config = dict(
    hidden_size=256,
    n_experts=80,
    d_expert=144,
    d_shared_expert=0,
    moe_layers=[0, 1, 2, 3, 4, 5, 6, 7, 8, 9, 10, 11],
    router_score='sigmoid',
    balance_loss=0.00213,
    balance_bias=False,
    init_std_router=0.024,
    norm_eps=1e-06,
    tie_word_embeddings=True,
    optimizer='muon_variant',
    learning_rate=0.00473,
    train_tokens=704600000,
    max_steps=8279,
)
Below are experts of layer 8 (counted from 0) of a mixture-of-experts language model. Rows are named down (a neuron's output weights, with its number) and show model dimensions 0-255. Each number is 500 + 50 x the weight over its row's rms, rounded and kept within 0 to 999. Numbers have three digits each.
Before each expert's rows: a language model's description of what the expert responds to. This comes from a sample of Wikipedia text that the model never trained on.

# expert 3
What it handles: Nouns of schooling, sport and career in biographies, such as University, School, College, career, football, Hall of Fame, Award.
down0:535486460526590359561523515497454536486559428520538602415444541498386465441431499455600520505441388503406492502541472503446532607411437568532553566480475372544511541467478595532426537482567493440489536421516491515551604469452499449568541608477454525470545494560439484498421513575471524489500528492477508515472501487481441487489518518456546453537601436470546466499442497406464570431520505508492514620499459560487570546453483496532496453526479509428572487463495471505469489589517520540543497470451492463531571556479439523592469458441515597539507445505491416386484465493508456576488556525468581533501545492573504504466456567595563549520523487577523545464413472550544524437555471407476462403497444463471522552501538504489467529475547533613539469470537548504369467523508512
down1:464462554499532423483489501537558464468617488443502493490543574466459489565515497446530461578527534488577534517459389514485452531485542549524548596506621595514619510464420533398561531485453522487499531490439544464470490528478402450543487495551581421532427446495459534464452447504457502504397405572515508496490505462456513524479515486540445611420467523556483453513514600420443526479575399487535519494460388441472525464424493544503544503560572584468483519550440460521494494532480447518544473471556485415436422446502532556432548575520620556559563476532472491560510389473434551508413524470503495497614502531468421509528487538450599512576464570575462517473461566475443446459556518551506482495435546507520399441489539493513469542506414550475521523567480565565501579548585486
down2:553454510465492453587598447516545558444467606506553494485507471550488393462527451448468463570495521575470485580524454516534553492533595406602495477466478433490421435454455465504407419492519527470414502466538466476410545495490570549462485421510460464505549558470535421360403596516481524486468479493455436475444498495509447555492435537563456511458412479508545468519601488595453504475527538445484493522468507431492493456461627528570505515574515440527570452497618469485390455517515502472486544581481509495499527477550514491432604630552424590512548418533493471462616487486514456509505548526536469468453492491517464532553506541580461594470461463511514401410503539451434554500504426464524526534477417522591467543488501514488437505467475475457607491481540548530483516424536424
down3:449475578545515513534535500515432556520403585558448485563530473493515507497546529566529530535495504542499514457476491444539479422550521591519380591480482553531497499499478480472483431538449464475503471517564529539479564388489562502478496475600514482432485506451486529523402497579414468468437473463513552541425560542537464490547519536514491594541502508489516549452480454487529389554493478551608440482559488495523482511555415607472493459412564488574536451535485511459516471465534511493597602486499517409445436566520446500601563474564490552507490582539471479529449525558567456456530416546561451436583531507507419529549497576424458367496518385587530472459469493416435467392430526529480550487425497466582427561569528473454510520510462554518377492531443526552470444557565406
down4:485528428554456467481522456484443513512583539506513515541520507530498476395513528510554524505491558539480516582527468542445593514589552486536471540470552378518480488502550451435502613450472528520598468446547520555537541474502429544449460501511451535387520522511514529546407516541439455554474518451487502486413584565501460553540512456631530528493559526495571477503409543526448641491508530435448498453478489488572561540559490510427454471525567571472579444564515551566438581550591408514515466496492551502506500491449435500629488427477473573560568562439512415505444493476513439553499466521560492483563513486361517477409505558523548562535516610472500511463396530558550561432482438520494429438504446457504506570488473481577562398504478634505483542511550563485533574498490487
down5:520525498422449432410515565569611575434567573466560547509556413530478498555492437524554561436498508575547501530473533567550508563464534491518554464538545490575576457564562512443487474566446479492504507522479525498553488487527499447505407520481520493506519429499493519492485473593515577450621553501453540398485391438440493442513549518559517491485420377514438481438493479603568430518458548432530474505464437543545484486498535562443534521411472574465414509456525461496452410533443501514538494445438440551471547454599373535445542540533452477503507518576489525505456452564402472466446586459470520461587543470466605517516486508600521451558518455386464414557479526557555495477533479511508488455577472458509498445634471459424534445525513513475505436545500425516429474488524416
down6:504568462517533559460555508474483443552437451565483559494536532571534462496557533511413464507479513392493614521495579431498444589491447451502568482486533461528468518467490486495485554424511498472521439499519509516619458471512493510506553482602518469487506418505509435509482536438484466543576541551576469493453462407539566463442500453508463578449560440507526545469510459433552516505471462461421522569503494503566591654554528495438529501563453611534480480408439571513550521556530512538548461492520494421513495454553523514462521425479561364568523547580606425566487451582513554448488469417392483492518536489466475494490598443498479608435525456407482539586530532416512558456428505561602479470497562465470549483499432528601437520402471571480557471564500591500445517500513487
down7:447526398549484446456550539564553485520477560569450546458491446469567535480501512537517540489593517482633585531500466521464545548468517476511446528402460527485454455559521547466492424559547472545500551500598482488504504490533487527441561580419493492494511451472455584438513474403524362506535537476536477468460506574573519527446421520574525436538536511550485497526385469537514552566479595454503542462541487502501437527539529468457587599584446614508469509549500536512432486539433438548542519456441522503594490549518607573583543543576584426515468448440510440523516493437411556453509467477446501489522555488518506500540474516521417475442512427510460552448588400464440568554637458449438519453529546492419480578516533583470498486551400495522582493505541457487579567456524464

# expert 37
What it handles: Words inside titles of songs, albums and books, mostly capitalized pop-title words like You, Love, Your, Baby, of.
down1:516523396502586429491543549569589583515473483496490453477556480535510525431433431513625494414585494489518479417500450515469492473504493481506460548528539631499461470440478616430519495535599537432523551467570622466503462525574538484474548587505441543482561501418440573569574504470577508522471567521570429515477429535450515459444481535518502489550451428438539540500452429452470451532470504489492525495547526461453502540448432448530505564425504576410470470562365508466398489537505536577530439493485632502507549573551468572516481517540577466485598505625480558481468437543454552516505535561521482465453558478474552472418496584488539563515484520518529510478505489483527520522520553514556428492456503587437529502593388486587475577412508543586559497489453468534524462515486499
down2:494417557465581310467512457499560495492552547558506499490522500513523534451382507532591421512579476488473467497486538466518541404597483508499527552461451536451561500609544578467575512508504443359498546508482596443632465446501643480526363463586452528499432421547499483557518449492417481494455515496483532520550506457502474504570445451473411556528543399442449542541556439504550515504476529477520494451439580518513511498432484508504566556518551550525613544432455479530462499490447547512521527544456555487491493475518516497564554587425439555449476516514475577462490445549528547446509553485505500499528523536506564468482446511483527518510349466486542456528454588570503459534470454522494525418400529523454617484487511450551475500463558585452446499490581487472538489436502525
down3:417454509612502482537443464471499511556572457456546591492525440534487507434511511480477419497414554443522391563520413488523500585449460508482486536513532520560491546510454466567494554439605459559518456528490502393518544464600581443498537539555433499553485505535561544525544569507519599596540527463579469457447403479494485549536578473581556482526437433512493488507485573499506532453492470477505545518493550588465486418454557532443596496484551419445462499458526557539541545553537521411468536453472483542513563440474502520561447517464461533555477590569515496511505543569472499545448406503525414519601554453408543453563509494492574477521504491513429474555467439489546494404491500587542551461488535586487628625529491455407463388504498645500534500482458503494463464448583479
down4:517447432513493557618563448488455433570463536545520468523471519471511486442642442482367528500509535493400608471464432489465552591435548420519600437540457464533479456472490447524559481559531535547600549547559615449531536514580473458461562445459407459517461426591439508510452496538549409518568531498522493498477517407537495526467440515542522418523546495589447470457415510512536475666563549427465525521606572427520459499515501573438495495542452494486462425486488544558506532459496449484502488564513491471496525500431584535494430493540544466513531488505604467496541434417521476510417429464460521463508468558428556456486458553491409469556546501589555582474513564566522523437441436479572513437540541473453559472476565527486569494462547464542505520489539486467545465541493543
down5:554491545553466537504457464490453504530385418602560419610473516388564440457457551520542443472425544570514563503523411515478500534574513538463507450561521573571455478480539478471523572551507505515479480545446420441520460453441481479557520514407476587593446528437578414422516467514485547476551479476548455517485435512401492517416524520546546454448611433609478436489577456466461438511436582608432488518550464402499599456515515517621544535498559547493499464441433564499495400517483519542546459519519455517483530557463531555479537565496477456555555578572449534550616457497400477442478517530444472501505529499533569475550506454577442475490436469512569517491525471423442517458519558503515620461531462511574476556473547454441547532531539444558504500435449488455505487463460499
down6:470512506542497503482437518540508569477558546585547532449427514455592545467469575548554558572477576567538584598508529588473453579459488517444436508511492588532455469430446416542562485573504464563473477532569510519498557456506410496553526514524473580508490564583431493499541652423493453457523487529485487468554582470612501475575475493491515441518455543563551459467473470512445466382471506566517514507527549445513492527532509530504597482479526450503445412624450540397526578530533523468546471477450457533552537446514458515461567494477450421442610606520570483473546497547419473399443469553495453525439522595602468554471521506520523432496528530531476536582515513554517597489447412522476484484579562509478541524543487528552514475491478503509434539511393511423565614574476477
down7:412567476450452501488480490448560450508497472460569407546482509397447532559491468635557544475483520422502501451506546488472475539468450533432532477576603556426451533479503472554438506562519445503510511512590494467505524480473588548472446575490472503443496469501520503470452562438536485438548537558546445612493460545535589378449481482431521410468566374472515562439547463492474543484422483546548537497526578461507502474507458501457441396406474649540442488474449483461521486499556406469379492554431525425536517480481466514454549519501545536506488611570469514536412520501465554508445522509555377524473532410539406589488534444496535451483448550470514546392493431505582477479475445568436494581468548492509570446517532556498530523528549460463509576571504552534418519475467497
down8:463507479526527467461498431490482546566418559432407507578491495528528522564525492418546413506471540513535447407553494478500555540431548463530454487528504519472515490512513508520553554608460451443450505522490434371500512440498598394518586563429541477495456465503383378437435534480474489390475516475468595482497494518621521526453497438504463463501341457494484565516467499503542496443442589437529522475571513489534464504581523541491467483512545538482553523467553590488512436531479469427447477509584481544455532501571536600448558358534532479494581491535544517438549546479562436434560582479470460523474500494524481605524560449445475423494529513570395545495527442452616528570520530536468554435465415465539511495492552623517478530539513533497548504502455462466551431493476434

# expert 43
What it handles: Short consonant pieces inside words and rare names, such as m in Me-m-brane, st, k, g, and z.
down0:628570498476505503509472623492549510510553558591543492525531530502466508583440438421484545500527412468555536497617507513459581482533521533379481482480584517553526395514502520556494578530498547517524520505553517446507581440464475462460476574587485489533442588502548477470455437602576557540448458539512381491487532511498492567474536589497454537495372586565439541487492604458511482471525532528497488627457494534454457476528425476590554493499518520513524437579530488434575582507546453596535531513508599462472465550488497454423534507582487500518542487495453405502566464461454508549478573466530570517523546472475448532546529484498487579381477516459545485503432508511449499606545431521493527517478459518487532540422541500478588499538439578456443504532456463472475492390441632
down1:562527459597600581492382518519572508491585459457469472522458535539505581471487513438416555462507534461515519536452519440494440553521471560484522474498558427439519425536465566483426513488371469601525489486532557399525508529450522497495505568574516475473542469513481489556597408405516510495570483414459523554506513478501573524516365470475451533441533454555448499486492669521465466483480505477533513498479448499606509551495533501511481493519510441432548467450504452441469538524510521555538587483521546461504500560484447449486491472505499547427450439523418475545449534558507591500553457500515455421521502418527451565530474550528434435543564399556439516555506520525472440478465468431524527570499526581381526467505428521511340553612485473531565411431392489435511479478445476
down2:566471500364520444451396535462517469556568441601411457478532442556476526570566493617551473455496418557466477537493427536458501478501549457528409570517409469529589521475588413536541546519486499504486512518482592521460529559475483497510514475446511522488469479492481532383424487579448383571559521529515482459533426496588585462565481609396474499543501492415561507448447434462476508438502466416499457598525483515488544474515482468428535414407466495569512465564489545508510461565522530545466467508545576515395438471464429448528416514530446477527463527564486453456405518512446505459463544521471472555501539498493480464519506484538472478521599402580418485541366446538592465491552542470484501488417490503486491509509512474525585456589430516446486507517604526540490484458514587
down3:489533487600491507472573396512466470492452429460513452520478412436512475563488510580521589478404518546397480562500448574454562526458423514343584495496507576497453439520533546549415509502484587518480422488477478487460490494462475515554473417480478440465472510485507565498435530591468477533488418520468449553521478499455405448448395597478504557580522531394458558531484469464439538389573504557587519500475442533519494443523567467489566501565586483451431511590532492436472521467473427560532464578504533490399373459493512479479512509515528485577526487503514558575568475559413504476507466560462432439507482439507521450542534520462520486453436559605582571508550519556447596554493459462582504461520499503496504499515514512481452534466481595469411422457500464525476476517635535
down4:476517507636498568462511501515520439526489464476453417617594510441550589525485364515438452443471531578634464494541513525472541433525457618446472501509578502495514454484506477480478458482531498530575473482552509623536420509555518511477457481350503522490576541487483530518522547525574594518533499572489402436530561558553445517460532460478510515552392489522510446440543469444572594569509511538566520495455560578473410516464579452511502564478409484474461552455471548387510433422463462416515509420496542488591523527539490462486525560481457536493529585491516411497475413608462541547442517498481459440474526410446494484421560518478449490447486574502473530490479450475495527385502506550576499531521448508515500446569445541480539541533476483505468533510553553499613589487481478
down5:501494531474481460498545522480478430467557448488408455491453460493471424607482407521482502464438519516538485537483462582481518511427505489467441478598487473507481461456516471566516444537425547455537455502510477590538549513483521546578512553481507424468513463464580490458468475448526484551537421514514505474542460524444489581462509544493486520480458470529472444531385444540508494557565512520431464429503490533399606522585496507514473520345431433417503531523544632458448437596536514521524483436470612524396563485545512525501392510494475569490507437578440517604481468560494470505489546539549465405491363485471500633505486450467500396561575469579519530471449499454435525443480549505534548356538473466501594502440509502441539466453479555514616530525523594469410476465499529
down6:518560453476543554472554455553517502455572508549446479503399368477552514451467442466495445488470536584480500461423437514484493478471592491472443384470588603486441455449578507500471478671509524461510475563555461545512529494550457482496604539477559508512511470499514562439452475505547471516535513462441460531426395473483464563499458528455525487576529524477480454481416492527468532518581511523423509445538546445524499455522399551537547493511517506502472485459475489576552490456477510419446504452491413477531465598600527543484427452491503535487579518398473549519496465478555508503544512499483473491504487469530504485442426390461513543534609521435454566495570548512631486528432439574534593502437528420543573643391539529499417520446574524465448434462493585428534552589502479
down7:595556433419494540507549457451478417512523562558448418515483579497530617591482486423471434487487470521476509563494619469435529518515480429508497490460484490541450511521467523457558431542498489448585508456577447439513533500407511473547439515550496593488515535518489648573453535493489601538505449468560589473456523467528492480524557472487443510612509523508443628489547505507510482592495466566479520571500536443453507474540505506519519519582528500397510461360515585437466498530556522440537421486372537526458541423477545600442519471483509563481465464542546499459510571576530478545532482451550515490436481455431504536535502505457507451503495512553430421456445573597571451506449550498489483497469491406500415511430441611519557438420487375559524527481501484498547413552483485

# expert 52
What it handles: Byte pieces of Chinese, Japanese, Thai, Arabic, Greek and Cyrillic text, and the comma or "born" after native-name brackets in biographies.
down0:517358480489436409531558512555501463505445488502490548572542425514480397561502478571452437560502460518495500418454553477449546594504534554532511512461546483559521395482519500509509446513497464483444411374495547455561502439506423419528473443491529495547534525503413450469425415423466562464490490518486475548464533587595512481532506482464486481480582491517557523511393414549525484460456546468465423559491478481535504494470530475491438490512479538505518409494563514489438481543551515450470403487529504455479495512463566511451531483524439498528524346509538556591531344595561571447616505490536550507535499494516464614543583550492544470480444533518575532501521475565538479473547320529541527536455495576465514495498497445513509563540375572429424450526462530529508573491463464
down1:420466426530525530501528560475449482559310453519524413486504475511523456538546535474517513558446512436427493477568518519428593528587527481504506606403467442565472377432494424471578566543474528510533532584526481513546543440598465426497435538502497503388461559464526468555472514529460431497535561380450397549466428523526411474432502475546471406480480541492552578496544411454495488462455595516557493487453524451533592417566513476453552542489517471578523472537623526499499645517562498468489543428482475513500412442522450470460497482536570508443505424527431528525597465455530556506471484490542518528551548569530422533515460500533425548460492490444604547489477520553477595552477533550554479534580467554464454480489517499532509478526483450539445482520490427538559523488494535
down2:520454476416548498537461512553495432483573529525510528470610532489559513521505501496495479591468471608529610509526531528435478485632509448504435492597504518440545464407578557459539487503475542511463479532420507511503419535558359539569409581422501463496476526521493480392499586529404470505485449499477485405528483512404562531399475465457575486470441551434376477468441481476540499484477574464511441497443447459508485556534552503515497487507448481555464551561594446519498537513469509500543423529545505482502532479451438482508520438508490344533491480552477496497446486504489475583468593436489611493514439536500489443426487459496460578502538510500507400491515532637568472397520512497441472545581492523446558592546500478424411565484467475534496448397596498514529575530517541
down3:524446468558487460478427594443412510517411482477514482502481428491493597483571437495356433479545469374409458477473465520518445564434583508452520504554452536526460474557485555529466442488541454501475500532459487427480464511513517588425510611546561541512481595522443595449435417545611471466532544481514511460536570456546505549487422512527527575489456556446443468536377439466512501552532541475404477499469484468528525457615541573478513490564519509424480488607534607449532556543514470466575550469483483456575465444590522474468504364457451411511458509455548500519525556460480513468542455508513540581570563498537582508501491530563566474555475497550485488418474535543488433489503572513490531457580427448508420445557484510421477424536533511521561519526506484401409485513495558
down4:470517460520466613504525535569473416508511447497477552501526471512412500556478452390469442600497414430460473504440480460511493570472510509521405602512462398479475519533506401533562417430478488646476585445548529611516433477506541624494542498561508449544455480423544494444494502538558554432415450499469565491435441482534478441484518532473525432499489508532431470541524459557465501514514509461515478548537484536546546536455462558530490480438522499520530470530527454472587552526474505423600561557457544482493453518441523517486611521561458452501504483505534512621532493507526512537545534321537487524532459526559565453564485459506491291488470517474489480506518491446505497442419476617522524479537521488589385526606487506502392500508526415488518443495544482507551485462481501
down5:509443537520605390594560465453545553445447493493539631482479459512462490473539505534510453503494528563430544483458519506498417504537537409495536442458515524528568575459616533518521496527515559470523526433446529409477530446434465535451476548494478524552538516498520566460508462477569555567592472444448502423509508520503583429553583466543480481441486511475543485512561526461554520530477592393480488512579449480533456435524547448564585512509500544477413475527557543489503478496524563368487472554551544615381562480462487513430418402446530491429464510513511602523588479492473481607525504480526524456410486498446517588483515521532582532468535498492505526524594554531499487578524500620599371586594569586488477519485509531472484443466538547512450552521566464514575497551528441
down6:606500413513558506532539450525447452510581468589483405516444473542602451429484533489517493481456559507557672496495441540587494630437460560485563535511535461576575500385451520452505464521424418483489439473538440505557497502512467508490435486458492543501503585535497473535560531418448494567444491482464548542516517459558495481538556518497559570415480391545403482454504393547454521581474549578543471516529455523424561466561519465550515429477502506489537460485529520537550431612521471529492475510512546410470483514348461494500467478469453463589576489530463431504529484517490485555526432540441451511511447367488549428494483517509408405546477421465509533461482493548519438459424548529480538464560545536439532455433431464522451472484579470480567459421505515484601543505487482
down7:446598555540515377464416471588449499510601448510437462517425449589524476428396539439537376477502519495542579562537528509445608510426477548559600550509467515610499569506537477443569545409512556518450538458478553576456491529572557520474443526484463484441455556434487477489538601454461427485521553475462531463596474489485473549497559343548514580458515514481523508441456460444562451552446492493500529473551520569424488543522562498472461565462560436619548490541487452511489484501468458458534501579519473517570462458487518455521489465490543511515506501569438506497548470461502442560421397469531431547564485516402458446522547488568515417453529570480357515524587522550505491432466555502469464444475482482540439501415499523476534519524456562507471449470469412450525440456480457

# expert 51
What it handles: Nationality and occupation words in people lists and lead sentences, such as American, politician, footballer, and in painter and sculptor.
down0:497524542570534483531474532524536545540453418506498493507473462515530525478521488410527515546515448529387559514465519497463520540394521437470531434557514630526498506526493467353543588467501581550571505501524455547447556591575593562534510363423588473513490548471527478517459535456525492566540521386555432596422431444523564549567468515506541454424492537501451488548504407528531542582509484430516443517540496489583521485546478405440529573518466514464530460382461548429478580439489546531483549499426486591482499461530494453475398404491451478499514538523570527452505491434451467577533484483533546520512489402440497530453511500495523522479462489446581362549516474533486430540481543507537460508522441567368481523560515575507519485484553460598575473404462494552524552563534545
down1:556521610486572466443519446544518637500567505500513531492540508476547524421535534581452527445510544494530422525531540440618483520518527517466484566440502384516538514588539510499370462465575563524471513521605504406561484471461480576490454521484458496467451434498459546468461529446457540550542511517596498515515532570601494549640533449495492493513586436493602465444452455545460479455511593611471492385629544414518537480462548561521473475497490539526474529546493540472517488468569449477572451528457545473561546642485457477510473532458471564541513527472505606552542450536531491563557553456403446564559531499558449519515422482475474553553471520510505511377548498502504526521564564482490489555567453520511490510554420479448400536538482496539516503439454482540393475533535562
down2:448414541490578473539529522501543568466511494484449502537431571522530500538530441506433532536525515522480511525480541457519462555503469414442515434499513417488490600457438466464577571531528449617477425443480511454535501492531505490502433485519441462517529456555481436433535479417551493532449507556521474532413454548421508668514484522551531471436466505452522484514484547509440545445423472530463555487504532509499449415494527503433530405467510510392503591529574569434468524492529486579505597449364459408511503528454485433582495518499551531541529580468592371602442508529439504519434538537493562526515523492403531468525394500492524546473519414510558514467500481568490504484508424513401451524469389466433540563590547390488610510590517441547436486517513564581439502534464460
down3:538465498471551414468517505493464422540441524503563441565514509482410365589450502517404478506528486478476501430475423483470489497644503535427428497544494565484501441501481489529443461455572494500428501500410426436582618565492550493493363414461498391557542452444487442442613458457493459515487502510465478441584445485470484507457462580453504565413515578509553567529511451493540508481467432488486543490433478452586498461501521480524408484530495517453505535433611553518536542479426487545535484568523451471545492488520530405442531463530490510468516478507399533601565511549530524464546414435511450520498522557537476430486407473490445493449489476494433427382455491420526501473523521535434559542539609435529512413462504470504541518526398565466487486550487455482429624532468543
down4:499465605375422635554537504539499478498562431557532485500527514539478431665493528473520462473561420557499454521502545535514478489437507502470487532600525489447586502546456491548532536497489511466441502517579533594481510441436490470518551643365444477486552532494454430456511482523475498418480561533414552408444543441410510583461512469519501559468474492415394497560488534444497492454585583513499525454374548559514449496502532474507510518528479500494460495488539455495443486575533505466507434534559581486568545521529524525556567443459419548473449440509461569446491415500614516490446423546511560448443521433552557570445418466517494445450509473462514572488635463526534522427557530504434503537540477521510491565576542578482536554469455419556498486556529532494455490504442516
down5:569557474514516548476435608498558465556376360493425458500521493459504380453478410474564537557510516456506451465436456548497518594470431542575521440539470474486456529484485496430511491538522596477523504543500492528519508527508458489449502548532576527607474483526432565602524507413529539491510537454557603541543551435529530488543510473511443524433523449452539458507450480467520481561499490460534469487504489542507531405572488480487531500570468479539541568527491428489468549556508634533459515512536508439399559491546457486508532523484470479509375575433491487464494551363492515468480440445517488473390598517612621433495604493430528520603542489542477483577562494550510452491449551531467460456579549474434519506465401487528434476456526471475485511406472399515607516523580471
down6:462492537478374511493415455480607473451616539460549435531549562452419517536519537369520356550481490445488480494340467496414576437443452550434465519502613537555539493506574488438461574508548549484567478521487467486483529568568511483510413411541570527568431527574548495504520456550448560494550444526456525537542444428439447567523440492584560470556500460537571506454558438558526435531490467567451451441498467543479413362516400493494538441543465445475490532497437540478525559462442452423537509485493505514504569498370494546470466554493458429449482457515445469541508527514434460546512464560494468516484497575580552532516548579468445534545518418461490482540528576463493548470525518542512499513509503480449501477532535571411518547596545481463430504519448436484502549448525484
down7:491554553441521485509562429528518518485552525524389451519474434534334487463535473517524509486491395439514531471460520460440517460464514438517517466422473512518514457504570476569513605456554461518424550469524468538489462484421502460590484474547560622481420474539468551449576521539489532426496518476535472506440369480550397510542513498585497571495582464498627478471456564438561505435539545489464487535482568580472583499573516465531528489423453465545367434473523437482552410541524460541531538543452446563535478502407517406548470511573432446514503597541526515528516438453504431470433503517501502492538503529551472411485462575622459461455516457550533554539560565506496509537531354540483564551529504446548509558543551454468479468454519542448455563516516535556545587567434461

# expert 49
What it handles: Units following numbers like km, ft, kg, million, metres, sq mi, plus decimal or percent endings of figures in tables.
down8:554524511524481526512424519489447522503536504510625438473455476483409545451451493471486506499543487467455472463436460531504429510490520628460566480507499548470573544433498460455461566603527482488573522515510497508457551511540341457610593541427350531508463460446481483432381538508462508471437412564510508421535506455567528462491439458416427435472433404551451542535510433492533387465536503520530495591398549508534599578498516464522478556527407455523473539489504541478535535482475507554441497482480490493540508443616496481472531593556548430524490548460477491498522492561661512433451462537440491472401566477484489473424563472463519496454521471484473500434545597486506547552430396543459444582502508421510504468485408450500512507502489539512531486448520461507503477589450581
down9:491495480492446418496440513462585503516478476530588429581521503573567547517515523458552430529565524498477444457439509481463464471514480406483477515500504490400401583464561445534383522466547472523554498469445488448472500467666475526485471451424535599485396405408483512563507522460547513517504513569501488535567412517542500555497509449518515493476414450431461499421521496568399506537485532549492553454532559579493427400527565468564594410540506443509490485595528558463607398581402545508510473501485512541536503477478526534490394534482489453412480554380431494497497539505564438503514595516494476450689509534475502534485490515550500477541450499431459482487505491491512514520615532457545519503548471496528501505525490515537548400462458510438463408446502508550571504410475513
down10:500589501600465417505449538494487466447578439531540452479522583475471508446563360468475509549494547509542508510390424448530521489392505488549529519533518555525452474598427467574532475468460546595465507535500475458550507462545480513496538555530504495470476492491474464505549519487429493469505617568555525459469474536486576470524478525494483664544571517478460440543470481612451452478526452491445333546531541462487545540417460464558513570462485516545525467549444537488533516447466590477496495518447584509517462515575376516456637465531431493480431522473554547486514460481499462374469482448531464543479476522509471599400544605480526535579554525482493477417483514482575502510609485415438556557521507495413585557578470481518569427474555479517495542498522525461546481476441575
down11:525569505540433413512501546490435554462519549548526457464477516519450458466510569419574559512470475533542523545476481548508562470527518590477414496563516528500455552458387508482505581521472465494514486453486430619482512469503511482452479472427435510529484526536552520519531466502475498533546478485527505433503448554364476520458478473532537519558469447567476565567509530515577566547454472512493460492524443481431498444489474435581464542444490556454452501486534488552510569487491496437514441605419585507478597545542509516424519558512465498573536549501412446487630608498403534545564510575569454422507511458481509486510372491602541455516369601473435437554474486548448410441482468411541580549617565476485524514506500484469504496434538398558454579554394469437558562533462584
down12:421478531463599421490467447523471508512461508443522560600548548471495446406537572443495502444571529520466546479475563407432526445532494579462420504488402539457564602609468540442539406460531520585462477539471470461595495447504533509485568497470491488487436559591504539485485526442500537518584464450529533466585502473519502388493498559438447508513489443549604481480528579481481387505493512491507518642532590557542544479548494447390504534525511497473484571511442488520529449473548467466526478456472514528454501458516489479453565436562440558465451438413512413573532566393476471480546521509562562547449461465534558542518549509515534502551535495481469494574437492552444504562508412420561523571563446531566595454508459509414530354458543501576449516522487421467494545412477512
down13:493543532510493385560481417472436435485474452584457558488564526502507562401581487476553573520464453501576589493487452475422535562480550586502540561559457577528408416558521547535444490522530542496549505443487470432554398516485486524461501413520519477367505496531550521446449542543621375558498484465428498471530484510606514521540482523488468454482483448426420559440507497557583492576551492536457504496499388534435495538414499504436528595525524455537554634509402523445458516465440524483462435505470572497415456493489499613558580490564464523484495411539535488489482574569494526585598491559486572515518525490465428524523478523469517457544507469546524402564466496571483570515492457462504573472504476486461436540498574486425411509463518521499474497485506481601452525420557542
down14:512446415513521370546446450453550540517539421577526536546511611513429526443491490430623509537466563457539485441458456530427492464530480593517531485521520527496455511504473546446479500536486489513499506545523446484522448502546436550489472515492496485523525471407549496509561558431514435514529457558524531405501383503494434535523511601424510575570476544519565539459484479527489457471506525521520368555445449423488448459439480573486538572486570560480481460394423602370486414520541416534480468421521439529556490508536470557502529475509529473462458497501535503513597365505462545511505483518435469480600529524489472425525484503552540442517348530579464479497578511465487517606588535495506424407519505511453412503516534518466419459590482471473564573435551450405534561455500543
down15:399514514487468440547453489501519506553488492497526501561532592520465506505462524606460478439526459469502508533615488457472610521520548506464478548555402468423572466443465529527491426511496530516500428591514503447520446596476443493591531562458412477433533442510562525424443512475492452522508507509471519530508530440549478577548471505579603484489539555393463511528527498522552512494427587603476543526538427528543554624423527526508426476504444535498482470479466485467534436525391530582516544546473427561529520437453479600439431494472457493512424525470483444481569536477476580495598522460552451503447518557589559523593417437563461548412419504485508445528533630548419527490540524474524527493464478505518451568429456486474460424595508426506486504540592403412477577427504548